Experts of a small language model: width 448, vocabulary 16424.
Below are experts of layer 7 (counted from 0) of a mixture-of-experts language model. Rows are named up (a neuron's input weights, with its number), down (a neuron's output weights, with its number) and show model dimensions 192-255. Each number is 500 + 50 x the weight over its row's rms, rounded and kept within 0 to 999. Numbers have three digits each.
Before each expert's rows: "raises" lists some tokens whose logits its average output raises strongly, later layers aside. This comes from a sample of Wikipedia text that the model never trained on.

# expert 35
raises: " may", "—", " and", ";"
up0:489481506402394516454542519552541505502584386381480486599525464460490532506571387572574513496451497471577535556434465477491419478489560461597474531501524517532348489452444587441511467451552467
down0:379449443447546507565506537427452433549492503503482514521493426448495499488488507456536491458462547547466533570596501469496504556476445468465490478549499620455566535454512459536504664539429528
up1:441567381561511557507563468457527544466483466471573587545511481480462446483462494423517500561477463489509495436526408448464488549486495464521563495516504587462496614523399512428545475546502526
down1:476449456413462471500521423542546465430379592601550481551481527502561558536477541465465464420494495502544480485405540423455544465535459482565478462480487518472484422415556421411483509527546502
up2:497493480410447489557515471431449478547391500424560482415394475377505582389535535516438595482524510461469527483563595509492592482450486409492502518591546548544598554475430461492462477494432468
down2:537474488527506449407416506418588528488456482481471420526447473554518480469484538550470585433532503524471478578447563454644455405525481536495449500531533572568495414548517580470497381540458503
up3:513537439579448484537509532593487520437410486501472484515522442487535595588432468526416566515546426511474535502542478445507410568469500518514522445568534443514521533547475584467472558544531447
down3:459517423452426489600464450577474408491550553460453481537533508474472475511474581525453589478489545527554450574458507524487483480521548496485500466446504471522559469431591621429499483576544505
up4:559435525467442495494546475476585506574447610463522482558518467519526569435498444519522492449534481566478427479476487608583504467525440440454516498555545478398500587376538401533463444508529521
down4:479493473491484478466430499386577525499569493506451454485483549448470477499542432533479528524518588516477563499533469379501537554533540486502462421423544493517448526556537515570457486442515513
up5:500510487533491610495551595440525521420553505508577477605495558494490458540375483488515533487461456490491382536507506549403553518506560564534511527482494414521574517514458602420537506483473510
down5:505628491567556538554423427477473514570563583499486541499408501555511546497583493425355481517547624562558542449515480553531502473445446471672478509452474476450550466482436572483479542555537441
up6:537518459459347481485418584549448470453462523447480513438488522537474498490449485452454411512506497452508531440456458476576434493544469465530555528519505476531356590438474522547543393490454472
down6:520515507483598419537507513523564420459511567496451428478472479445388584468503520524478496410522443521402509459533429546497494567413592483475497554562533549490522371408544457455471441552519481

# expert 1
raises: " and", " II", " or", " &", " |", " /"
up0:471547409535479511441492554425503513505403530479438547572580402507490561490540504523471406445479491649431451489448498385460406443497518510486479462525530461533601558536567460519489475495470439
down0:525481491444508573495556541415495562458473475451530559490542568544510544474453439523522552547411491513532475531536524544448409499409511498461555531509505470595553594526451419449528498527520448
up1:508474570404564410481470422431557438439546507495517466521512422483524588460456541590541487564525472473528489520489524543536533580492550466535409485483506484513531438446532445597446420511465600
down1:554511537416460387387468468505556457465531496499588448524538528527465555384462505468474578547531421457481470424440548446478518508581517466519418445556524558517512580547508621432495394512611495
up2:570569485593463532419530465445476426528489473509507512368445489498497543458426535526452493503493579497450531605487493450493584500550529562492517464474473562536514394524491501519462463476500405
down2:461508523481534545485490539470576512473529379490474544424520550483473460561509531502527549548537525576480493613597494591514526491496483518444517488466487514509574481422527520433518446521501479
up3:488527456462505610522478521570522388479514508572562554517453506537497472509478584496497539487583544451564508538531517448373540434599520485479574583508447505495607492513544456428440557526538578
down3:529495494500480462466588470525505473457493597467486603447599515494521525437394528513465474438460572480502486478516489517543444432506516503436499472441487477459479408438523502451464505447455509
up4:506493489455556490486538550481451536455490489589597585513469418564569537462574538439491519531484455507499417524490500513459466522440523470421509561434587502617489483505541314469560502407552458
down4:566480583503576502516490559521478573481536475519514451558510450430470467468629502451424576572562514554454524433461502442562452456487501528519475481558576485467468526589482493518529482481546587
up5:494521513486600550507498435561528496446547542516405472456650537441417580500556421558439383487444455556456526503503449479483494491534496453590549435535508486452527441495462517486437558560562546
down5:454466554434464573452544491525476531566450395523573443576528578495489541533477493536563612471490467513563603443514504558576439605557566468541467524508410477627425500471496521494480396530449531
up6:446458557463470593517441504465517523573480434530534587462588537462538587398486442475557554473444523515541462627463420516428544497412506517550406493514479614462502490469424430540557513582510381
down6:599484577497445545418523554596475523488431480497531467477378429481473505516550512529408411446494560468545467415515479512663421523590450544473543530565582428512501539387453550468484557495457487

# expert 29
raises: "\n", " In", " After", " He", " For", " The"
up0:479536488545472430503514456479505450544502544640434549479533472543467496526462486652476416524520546493449541525553430501531445545463465528613486485468549472427446551491426483498521536599516422
down0:480526522459478518460481439518491496515433512439436445557515441471413528596452531505512526461458504435637506478498503437516483512500475517427534501548516485541516527432381534498459606502456517
up1:496461555458447556570519522577500596471579518609443516496546497506450489542554501459473525455528496488515508495510417464531572489554529478484432488464466573418536547507522602506492556451461499
down1:541476568567458516543404411396573472544526526564429426514475479543517606527446511442562469448530505531444512512476510453541573438553549492477565536568449486603527579453502454466450427520423502
up2:586479563487532498546479521485477500495468506479472521541559476462411486447508472455607540476589528488581496512453481529450475390554537614421580487539418537498513501448482508565475504495558584
down2:456597563482533490536549509384476487558608459508529434477500520397536480410501450528494538595467531479427465434579482479488469451449361487608458569466406538536451471562479486480520505526475450
up3:479451467475450476609564465546484475571475465532535521496505462481504515520526577525538439464600507416518568497471520468542536515449674452585534497470562440554483478475423474506499520518473511
down3:456464552500560471502511483540555462418521439584565549572553502523506570494565466559455557507604527504570512459522568507485404432610489467480408507495570574483545427459477612513515562486511575
up4:512498502358465506508539569570461530524528463562452481432509581348502520474444504585454497454440501446404472390506480512548455481534519511553498446556479533471530447531466511522498480579526477
down4:464492551523561605488489461484473528526468490476500494479524564465478564498523510487513501505537452550478472472481491467415552489440586464500501562466519491477510557533548526369491467536520531
up5:514438428556457394523491576468472524553537546450471430485500341523458542567542493444505462418549492490580522442492489518479467466577558383561570506434494506480518475537480438531473502483432480
down5:544530503547478392486504472593538531549488477520527522531516544439574519459538463567515647542492594477483368464476514454574543419514457643492470578479446528505569475546506530492543455432383539
up6:450537474529564520475526421542512575482518508419475635601471455415539507519484521499489483440435433505581482424518574494468451425521508496555485506424503407580480611549582557487524502562461530
down6:513483504469560518577482558461530470504475579564433563468393545517505568442527500528445537514411502426490501482482497413453513588441510537557528519546528456498516469569539555529467434445547496

# expert 13
raises: " m", " t", " d"
up0:586507424566531447596532445571541500547519425580445490546481556504441489511423535466475503568450482486524469471400471499583465478497480625529501570469438496511496601571529509562459433564488487
down0:520562436478503418407628531578474558483478418553447421413399515520518485479551529475513424580435500400525485516587476457549578460472503466624539537448504572498591508545350422428500552544464414
up1:465543541574497537533536567496469557477545476505463460424532487539495480502576480502466576442542525443549404608437430525581480520501545516437480564525471412472411562488542430490467585478513472
down1:474555561550580515471569466574541524536507452456515543583459495524459584500470528423532456486625558517537564426472539424449508547491513602445496428505468546551519494561479519519479493502472529
up2:492527526522459525406508468562472441496513480555484589448533463585468524488497466559439471558525456538542540504558412528559511548439514451559494508414439555457557575490458512498450417519435521
down2:584534531529469505575522502553449547540519417549508460487472469487519404476543531453586511454429478585531440490559494512570447489473451558418372476416534430433496523536483463444475563435557555
up3:505544513524453486484477565501538509464483551569455495509590430438583559401451452400463476484593514588439459515479483507446472569425428578508426426460478543535471435468540510542560471466545504
down3:452459536518468560612479535458523454410475545412572497521452432498435533541484525559509510513419631498546482516474472483535609506437594470489570466501534455488493549471564391563520408478442474
up4:459496555462476414477473515584525456571500468449484445425578590487538512466624488447455515436549423531545591414450385413446526401513591486504506494485507548460409409489570574540434495587548467
down4:486572428424549496436515442529541540548490454566479492526460502524589452469524514474535514480420551415412622490499500514480512357556494626442465571526496603553398507526616534609401486531471414
up5:470567512521498475475433479568369485470500428515545518462541487439484506511478489508469520491497550458536495462500480417501537569508468485477465544508405519542539446539473592464453553561436492
down5:458576511490441386500568530549553504576487496551422462424592516578436448538514488450480540471457472549623451483481453462426475448533489552544423494525428574517486532474419416523322552431448437
up6:411463469475530445604444391490464495489548439561477479454484498513465523507478495455491466530486459498529465471419496575484506504558525466560489472546418496476472450476511442542520570505514430
down6:521488531471454565463574504430447462414463601393516450586535471457565492535544556514465580453527533483456519475523544396463431540529544537547557496471534518525482583507554551538488557469468526

# expert 26
raises: " she", " he", " out"
up0:507572487459567506440381399448495526562475451409610497441466480500489520479514472530459521486544509555488509504487555480584538512532501494532575475445550515457505452593535528531480558500461521
down0:551518547487493461471505466487405521502394449527525528548527501477435466496585491449485546447473475470439519569560530546467455527538607537478490470501468475512545571435504524514497524463331502
up1:450470413602538473476460552524534527478518434532474537515526541466570552445559442440395439482563465534460526461400490530468486514466455465556482486517495500540498588596544468494486545544491553
down1:570452548508448486457476483471467465452495483440506462492454532616430546400494538543476533581427552555470508459441521459535632584492568458443424522527447501417467566454510662438474493448517516
up2:551442506502596458390558521531483520479454490527487519512525500470493479490557599426538529498519494484524563586502420558497479607518494523418577397521492426343577528466449427396481531447449508
down2:494506416550466550407456457549516453526521480501491510542436429524381490424478379500451507467491602494469587484515520477549450559437454486568466489560458546534458520451476527542558563494470468
up3:483441539486597502462509419395408478443525490510529409488344550534539529467550520450506481542476597483438522554518511466556543387513411476630530500495434464492555542477497430483472441520499472
down3:518444490497502443478475505448438460505404512457514549500559512461440504478423461555514459539474408512498560390427449544494488503487438464343574422434514506448472541456510502433440484422505444
up4:499502492466512570478523624525482482463485428408494562563500554429503478515596571473457534486445524541528514474575419469560488585434496461460514391479507542536502494499500416520553549465517572
down4:555446550479433543631555520593458545514491554520455565493486547557492543461469581467513440525508366488497542392679465454574527570470442510461536455541489508434481514565491511564468558495523554
up5:542537539452410486541498583409493469522396481539640514481506547506428451514409444511561497515465478476478464525502495550573502449428479536409463433529435480623457507504506509610447401440433440
down5:527475505466585452436540499401468471403563556469449484453467573482564529532500546491533517588445537529378516559426551492522526569549598506456470495477514534471509528504546579492449494483391528
up6:495367514574547482493505594478449441502449421448491588526488613514497519505657477559443587510407475484544491503460451417480467436473558556509511494465508491570450538526494518531515489489559446
down6:489498541507505588534570408520446521463566540483551512579558531544457440535435441615467456445535451377564456471387509502528481406491506472512526506470466482571557520412464537544491498527495522

# expert 31
raises: " from", " in", " and", " by", " of", " for"
up0:512487514436588602503508515510515481630508585416524552510568556526444508463521483482472503585554597567571492493516369596389504435340442510533505433602522623410481412530505530410510567500501472
down0:522475474453510379623509485461488553447506440466470447500378569433611507511568493593480565521479481487503554468441497493522531504509586524539474524523515548502465544581431477551445470501442579
up1:543482375473591488453536525541402468423589455500542432485527561468557593551499537533451453530491481496439561382531417443437456578551574521491472585507493510567477543524590533450530544527520463
down1:462547495417497564555566416516476451443446394421432477419548443485497458498555492548583494555538533466430533463525543473509542517523512542508497500462540444460537456587466441522527495457440625
up2:513450481508591514590497406521495461538459465564493523428529535542477580424509394451505481488454585468465495450511548601414497535439515513528557488495524516498569488544511503489522471536583538
down2:538442523429527614506511441553443442466457569501592500497547404482491473558439592449530570538536547475483414491505451494542449464528525570406514499463415522549409548471551378432547475476497530
up3:482442596542491504504468462542561470498541470507468503525498537476493542586429446551616456533441560533459439530410507445441583539516489543471454546523500545567527472543536550424477478391507514
down3:454513555556499441405424523548544612498518585541494455586489490446551498542459522547485473479504509584508466536493513417439517574515390491457434545567476521450491603461500494546487467521497452
up4:514435500580478519499393479408474476469416551435487511425548460417496516448495442428504525573590493510559422434437467526441545564510507522504510489489523455476477536518407492469522486578563384
down4:481482536524518512475565538468459477520461446516411517452555453537490544512558631436487521423435499500537564519509511473429550519553535410588453491485533575445439482585481548355529474542540446
up5:508440558519557495556569504482492556510520522523525522486440400459548588533440497525427572467481431556587499563533555618407444510508542461529438516519485518557527410589513466521473470502530429
down5:481555406553513486445375494515395567548523545491589403490491564395478501473472512460428525506499430516544507536456474613528480503517453562454448587522390555446540534562518447521527495487462428
up6:592505507529461478455481457507520527534488466450572492488440453509530538482582443402525498494501467519436488429485572411507486476594480595450528573537498481492414520530465434459421480447504416
down6:515502523430566481486485472549506452522537409489451473519555572580554512451523373487479526447529531449533496468600444519450525482604518476537578389475521407461511524479462445510487524428462504

# expert 24
raises: " None", "\n", " ", " San", "\n\n"
up0:440502394570535457525513591424536516550547514517511407525529494616452525544541473579531557460508515528478499483431538529529482508525528552568545493571518551550460567490499560561447505365437496
down0:473508559474476506511484539541482589510524599541476549516551435441464485526456495405503555535459484432563491468587418537542552511463445543525434525538488414516521450510430509391557503570535577
up1:460517603500455509445395528425474450612478455458497462539381485608459507372474487492527562452525539515457575519473534547536493484492519471501481510516416556525416642477516466590422482443504499
down1:510480513558552580415552495540444452529441558498391496609532467367400483538585525501567482553437525580573505481589486504535440442571503515573475493471524425440447527483467492468587521539457593
up2:531583525582501499612533518552474531526511589486491506470444399508478490432457478585467437506566590485501537495520481525452557506490423464391597484489495420486551505530452458528501433583491480
down2:564462460515422510497608463429541535495509556490477545411458518376524552465593511481591491518549429538500457520501548528485541569590547570541483455497555560416509504466493471555473488557472418
up3:469487441417518508488454455465492529514592579512469409452521520516561487497509478543519451391530506537577544504598420539499449522413525500452406366476541563551546515473506510436514483541494464
down3:513562489544553515510448465510544472522473506469456590440473497494465577533541489531493479562515486535448468490443590529465533441459476535486417580475479462469425483521533542384423486543400439
up4:458494405461514385498460464496485584536580486454591418460462567508466475554478609483520520511463460443489548576547473539588584546490407513525477466461516596510504506527565499470388540431461543
down4:593447534576617535552550521477551492529402631508393522510496400526541480417481560609494383530499529531485446558388567553543478457550503435471481574538450376429524509530428442467521421504595418
up5:562454514482653482393520523520543502529463533539489527390551506442512498508548421477484524520431429579513544555595468420555489552487543476535535424576446437414463577497493553557503464474523604
down5:523507501492551500552460460469527417430488448570545602435558499488466470435480499499504510485502495460569504501493457461509533527419477513569504467507577473549506403585514506507531517461488517
up6:481565482524474543471514497548483412430472491548581550534395487485426541463418468496451463495549418546437486486469564594487482482493527455488438388535633415578504541448443468519507468488531388
down6:572527535505554479525456462553581448606466542514573488454534466462466494515423518508524475495448517517502539481577442488598522549430592500582569567483519408437470477505482607464515474437511538

# expert 7
raises: " of", " and", " from", " in", " that", " to"
up0:468491564443480503567553544446474457555557405495419439506506490546505518405443490470549492436457442491495560466465475484505511526497583624487417475585555493485420507563576467534445504537553494
down0:542399471393517449500504472459537555486562567452530486482589528484455440481514527511534512598562477466509471413455435535593530503527574548459447504512495534481501526496491592496518540473483467
up1:470555529541377605517512445496584409465419539485456464535520518424461595526502535500482509518492553565488545539499478465557502440510495486518524463520547543455533399504485499475464497559466569
down1:457518537485511479541460554455522467509491450574485462529487529510578432515525457463540473456531556454502470512557585551530602574441524511493490515487515549516406536505475565536535583486473507
up2:467500516485538532508504496442537457498455547536470451512488547519441396487467501502511481390535528490563551531478497453513475471521456461541543481504451573500562564472567512504618482530468483
down2:496463498556501510474470519497563547525492431529525600473508525468438564501535497520495509451431541438542524456412519478545582532432485417565477504590482543497523441477505508576537535511479499
up3:507498579513522541458481524535443558495341562576491545430490489550388436453427554590557556506447475421518430548432488484547479550481493452457507495514463535500461542493553541462518540403495531
down3:486471514456485502546452553486469484559444551528498510488514430524388505469523478407548452533526570552490459525469534510470440473635576517518547474469574480492423504529341462526517401492460465
up4:482499538499546590564559537584468563464465537535545539455539436459508531562514472469545500510509490511552430510479436408446545473557519551500489513523498400510586516531560483425552498482523436
down4:497484546489513544477387484500507545470540504511597471462539532519540458479526556563509547500548405479443486492544430468440422586576526519504479549511507604459445520534522462559523446508447513
up5:526543504483518461407481569467455557551475422501509482507437481598555556538433517488453421511477505502456475579579558482432537514534475504629518359423480503576473533554487552512510459414465479
down5:556556523475451473485533554536480585564563499458392520452468533462502548590443497564447573537501522475483503457557574527572494455510469504573485572541530463519548534523447465543448470496480439
up6:451449516623486505487542579432451576573430473542418501460530572525489606532476509560432509558430535458566528581600487498497497473463501489462605498579562538531402437444525561441450541468478500
down6:565587492572561534530488461444573426471530445476519456457545532546389534483471545421428454494505495463510441466437465472540432500457475486502584557623457580503554552541554500521538460559603456

# expert 11
raises: "-", "|", "In", "===", "S", "On"
up0:485481545512515575513414525418445498539469552470461561558502487468420497497491524477492540477492522436515488541468572527465566495481470561473472437425519504512493477376418519455409447482548491
down0:579502506479494551501569548504450479408500424606498493390547587457505501549467464537432531474441454539552410428558529473536429519498479495562508524465420576439529546457485467482475430440526490
up1:550508443581506494530473439505479546499551451545600465362463533507480423502514522487615518516535491519487490453461413514431602477476396500501546474501419376599546459541431567537533437505609601
down1:443536553518450467529499528524488548536505509480468453471544459561506509497473509493424589412485467500428545531441624476482499430497468506574615416517424598538554554497536510523500476510491583
up2:443492480512542506513551618486464532520460428381489448533531571548497479511565496507482518393503487486571452489426454471532543529551559451516436492540497504382536517475533512331483450508462514
down2:482463439424456562501529476533534441446431507439544518530500596477579475574442549502441571515442482487413583550516468419456433454455473514513569538529487464496518491475605499519517493507520477
up3:477554505411458436439539573518477535493460511555538529457588435484568522417450448551489479500479509447457509389535533492472437506470492505521557508512412565476462497413473466426532390452524383
down3:430569489501543573517496490534516530555541493389485509508454400433523507534553505445521572547499533432459496557503504533468453435516475513505460546498482486474422556507541423492441537560558456
up4:460495521535468518463569546458536556478618461502483467452547497447515472531497528502442584463493456461465504524485490413593498519475518510480505484480378469467576467470566472511539518449559362
down4:467528518471457447536490424462498545542449539468587406533458531466399418510498558484494516624521574527500449499493511532595447538553506437485439578520493498473471556559512492407449561445501472
up5:482461525428523555580528523517392420496488552522571499546504526471468453581488442518511555542489551522552542495523570464440442506558405503473450403497523488412500482391509539520487448497455512
down5:540569486502529414485517588416560412412582525575446497439475493499487504441438476566461550540517538513469415507471507506566374466449581468537478628533482508438521550606507577456405497498461481
up6:460470508467517625470476485536438476515536534490566464531562399428421474526559494534502453431561506585486525516475563440558532549501500413502432498453526530581513506563555580468582469583625546
down6:544544436499539637497623499543516554490526501529498468499576468528477582585483492512526528528517531506498494462466514559534472579630470536542455372524478510587430523576598498458461491489471589

# expert 38
raises: " the", " a", " most", "all", " an", "ew"
up0:438532577566456583453580611516407519521498431464488478532442446502515513553474495542550435543534524433453468486548413500437482573438469490491510462493497481507403459560499516548493481488581434
down0:529481551491531665469497410558528531448490575587505564538518525580533509463529556546533423502474464474580568424420499510568435505490517550487524556499469491452636505526455460530445523476510537
up1:530500506445459569592576562541543474421561562538507513557508562449468534481448568441412483472420534536516373477533449403522451599457562563429579466497414488488535520487555571538520544556532557
down1:566481513471474442511497564584433558518417490523496532442527426482495503410508546462441528476592525544473605504464505466494514512536570430434555539485509551458492508492488554476503488519500566
up2:379505556559454558489515460540474520525427503471442479532416503573435524443530627475512522560493463527503460503514525562395463497508471530514536524497559492432518417592496490524508464465546391
down2:544527493506503519524546583533529472501392530552556532447494470564582486498490459459445390549526534519501621491418526497517534463413571527565526499509414435504462446486463499538455565434527472
up3:533449406412574503608486436453544520489515507498481462430463620463472500521558428484481572562474554488487524612468452541462574435457502493523418472446519480440447506417445569567506455496491549
down3:451539606488525508523647563429455492550414521567426535616549507524415524507477507564473563492445498511507449508558535557505572486509489445474492552532543512580544621438551437558511576566480549
up4:458528488464507498593506389510447469388531557513478477477562495465519396529446517417588551502617461553501548587467517605655454458470512451518525497427475451532522514488451538439450491524393433
down4:457493470505492375489433570527511491501549518518484521589447440498551559509436541535538498592406444478609403507549485458461536506461491468468528365511558474518501576517586538577510582511568493
up5:470451523489470479409488533524462499508471514507479572424475483495549524422515441524529548467488593558558472477507405446449437479487410559447494573531509471603515487545457475466413620545486554
down5:494509487466575532498633386492557506497471448497455473431567581520498507440539495406493493465534446488529453485429457492564491550504451488460462550484598522503535518496406472513530467486481527
up6:480509482507483582552588430416476491361541524510528540481495422479468593488530589508539449540446562447494514496520492557587451560436500463553611445483502443483533477498439505465446448551454579
down6:511495476555536597419531558505512548524584492493558440587383527455391499533432502477526415491504486613499433448525541519594489503439410432517503460562449482468516556452473489491442489568562507

# expert 20
raises: " for", " of", " to", ";"
up0:506442626508493508548516538529503446490446513571527445514452619469571384467499529484496484474533554592502486454607488509541461429504537508552461482425518517418388539467496511460492593533430574
down0:513506494420529587458472471544480481485499536458627441489541496477541507470460509438499574558506481458445559562542435495487621568460460570432543460520561522427481496504599449454572485550458474
up1:421435479557534570539513460528576428568495575576527411507443476506562562512580471521460455541589532496540516521524558464495480511500506421518500497477493500518513448482451425581452476519403506
down1:532564432624473470465574453515486458515516438432595507488423557561496442419557618499524464475411522581442460445536551483541517540392507526521519440557536541519513426547489518397507545432505564
up2:562519574542457529423496476536505581417518553551481541479495509518510457568421464534514494451531494566579495642519547483489467577413486517494542442461435523434553531533582561591508560456453474
down2:536548362444530465538568464586518459502504436410536561336528551433491433374456552554576509514502470520510510465503510473543510475517575507472510481390489526585500504502424505569457402487412596
up3:519406560483491445436432500548559475560514536521472574429490585560549544468522528545485426440533452505483431436501531528507392550452505563512434493474543435580413454491454446528512507503430590
down3:498418537556416491471554536576545483471495530504538547501486582490328429413546470474456454585537452590510508500552444510472395513474579441540519476486489492412550553547477449485468478500501547
up4:570549428521429439433549528411575532534528463548528411390497494489440488470495435539447538422533504532476464449525528456484475511432557416465509466544556554407448465504534515537441464455487492
down4:534501410540539546593406514422524470525482446561515488487492507443492430501523513548505467469490526419453548495519496537547518444440523490419456466487542470591443455538469521499532462449439494
up5:463476491598588506628522587486532567481629494418542534467421427559527524454500560500440481528464618630552462479501492607521439442479505497492507424439559510472500468569470431541496498495466436
down5:520433510547523532467511510436507536450446471540512431499515565509467539445588507363503464498512409519448438515526448480492594481556480503453474619577569588464587547503404454435445557515620531
up6:468490437445480493542505459554542515586489494511450455497568521597493536463500561523452483520599542482430523495432460510562470501524519449442487563506476486385516561576429449620430376402409433
down6:439549509462469539332530509510495550540442510577598497510455527522549470495476518537463534499496471466469560459517511538438580458475496467601430516517566547486445483472518461557623396565482563

# expert 10
raises: " to", " for", " only", " in", " more", " at"
up0:596575463468557440541479518525583437544490525476494586386497524532535475555545561486498510583461562509531428496505494515598512445432444560429497544569463495518433450483460509502511494516491502
down0:494475470488473459522497548415530503458516529576569559531563537487463554416451400448436498550547453521482500510453562553468518406530495510372469455522574470533592528541526562552542558406521526
up1:522525504573471509480547512496475594509488477505362555473518483557479593532437452547499584460536546453472497415560477475508473477497499597403538529476552499440525394488394537504583454448501508
down1:524487573522463442475533482451473553548446417464580477465463561439447451493479463496595607413430447484495491479559519548453512448538520532566420544524605439451501588507528533594492535539452476
up2:538530524523465587462454586463500474528435541584464515550518457513454563523460504496534547452503515423530507443529582432483599554529527518392578528555580547376523458455438556537538506431522520
down2:494477461535531452450543479408498554520496537401423455467568553496485560614475498507515470474528477471436565464468515552593505521361536528517362509498468491592428521422452544453525556493408461
up3:502442592526560485505491514541551497565563481502409446317509508504456519509518513514400509553401462471547488448370551552443630414473457472467508519580493552451462427490518499559481528498469461
down3:541542488560452414478523462532405476400466505531469539566525477505413593458532449551498533499566543462474507513583481445485502480522439497564523565382458467458567475449481486527486544553480465
up4:537514470363443506488552465493485558484437475528548541487554510515436599535540499432407527536480604555501535500497517544479485389562520533393412559439537669463440544544498498473440485478474483
down4:518505473552514485505524524470481443514496516452498427556466560588506555521427583508484470475490445480519457467487534445567497471485471508516420409417445484520563526491539477599445569586517510
up5:496420514489480479549506466501418554571541494427467506444553590484440491497439484486422449470495465435553443427524465495536426424501549533441503459535506520386525462399488458464453509533542586
down5:461585487564490519484541512605461537468512511579487516494391280511487539508517600593593434468476517488408577451521457471485548455480448483553443567457407606530521441505614391503636539548543509
up6:483428501558587495420509542504318598477461578522558480528475517524489494467493485503617596510585489456535414403441556432408404352473487476543506503502585488465495537495502578565459442561448500
down6:451594523435457470404417493538458389597530487507500473509513538414564508442500593480572551469489505475512421534525509461493598480491513443458551454495459484500542555478555539457528500531500522

# expert 9
raises: " the", " a", " their", " an"
up0:462521426481557482522443563474451591485566487535484515467416465503531485461497477487541486460410492596477491503500469537513555487566517451462563570379474547447502472444439548454475446473576533
down0:558442423503533498524536472495479585496515533464580475551527536532539515519502532609514426490510506574477506426546555463443427571495550513490424410548448534416432448509432535579553613500457463
up1:439558529519493514494496410452428527497476638507546396444468489498476475520549546514513531457518609509494442538574499415504540477475519528473500559475600472512438498500453493566509467546526490
down1:470519548614501505485561437544512519470505479525507566460489525540533446538535398570464460545463523554531492474556536421470413501499549544485523479488527556522468509535493495566602529475485464
up2:469501506492525436459537528527573441532397557525390528485449532487482478543493548573486541561549491468444556487424532426495415512505537515555475529564433584504445501394551549445572516551513458
down2:439496512490535446570509494392517491517579519572521511477481578422547443480456532568512513434492439478441470465558530607503438442518576513326480555575530518524461516494428415509574538511549478
up3:457479492567533466535509530551585402495417486439509403443511412579598542513431389486438516523480572497516521423408484493567399487526496487494525562608427478486429506385449525549569499538490517
down3:521517464558511548441543525457485614582469499499481579459476570536483548525460393410531460546524477384493481496562501510391501496514538414566568489488517476573453475476580456491525426432536432
up4:546460534487535450496547551527502447560491499570501526471469530388542501429438411539567603568518425428485562478569458505577441426448487402448522470543587451320480448632504360449541483573518469
down4:570512415525553475502534505457489561554484524477483453474492550492497519512451524471428456441534502494565502485483463518536513363504507581496458508615508588486517478502467561531559470514445542
up5:535530516449482433599494420489456508503568434464543540546466457484444402568520601533511473497546450545578468523509401569512487537493433554448410428573593573524511575510521465433518516540528568
down5:507506415424584483398550540525533616443459512593561432443457498556560593489491495497517497563397416449380516407465498482495523504493507567495607558508509520514564483527540457504474545491540516
up6:560536472412360465544487371484528581416460584486466602512454606564499468523483557567604558543440493480439531574511540455601488461462546546491377532535536563463509409403557435489522481425481535
down6:498420478568501502439488520628429506528461531471533436463485445530499504461449434498500434456530518485497496483516564498490421534473458452450618555464506527412489541537456591505509529540476520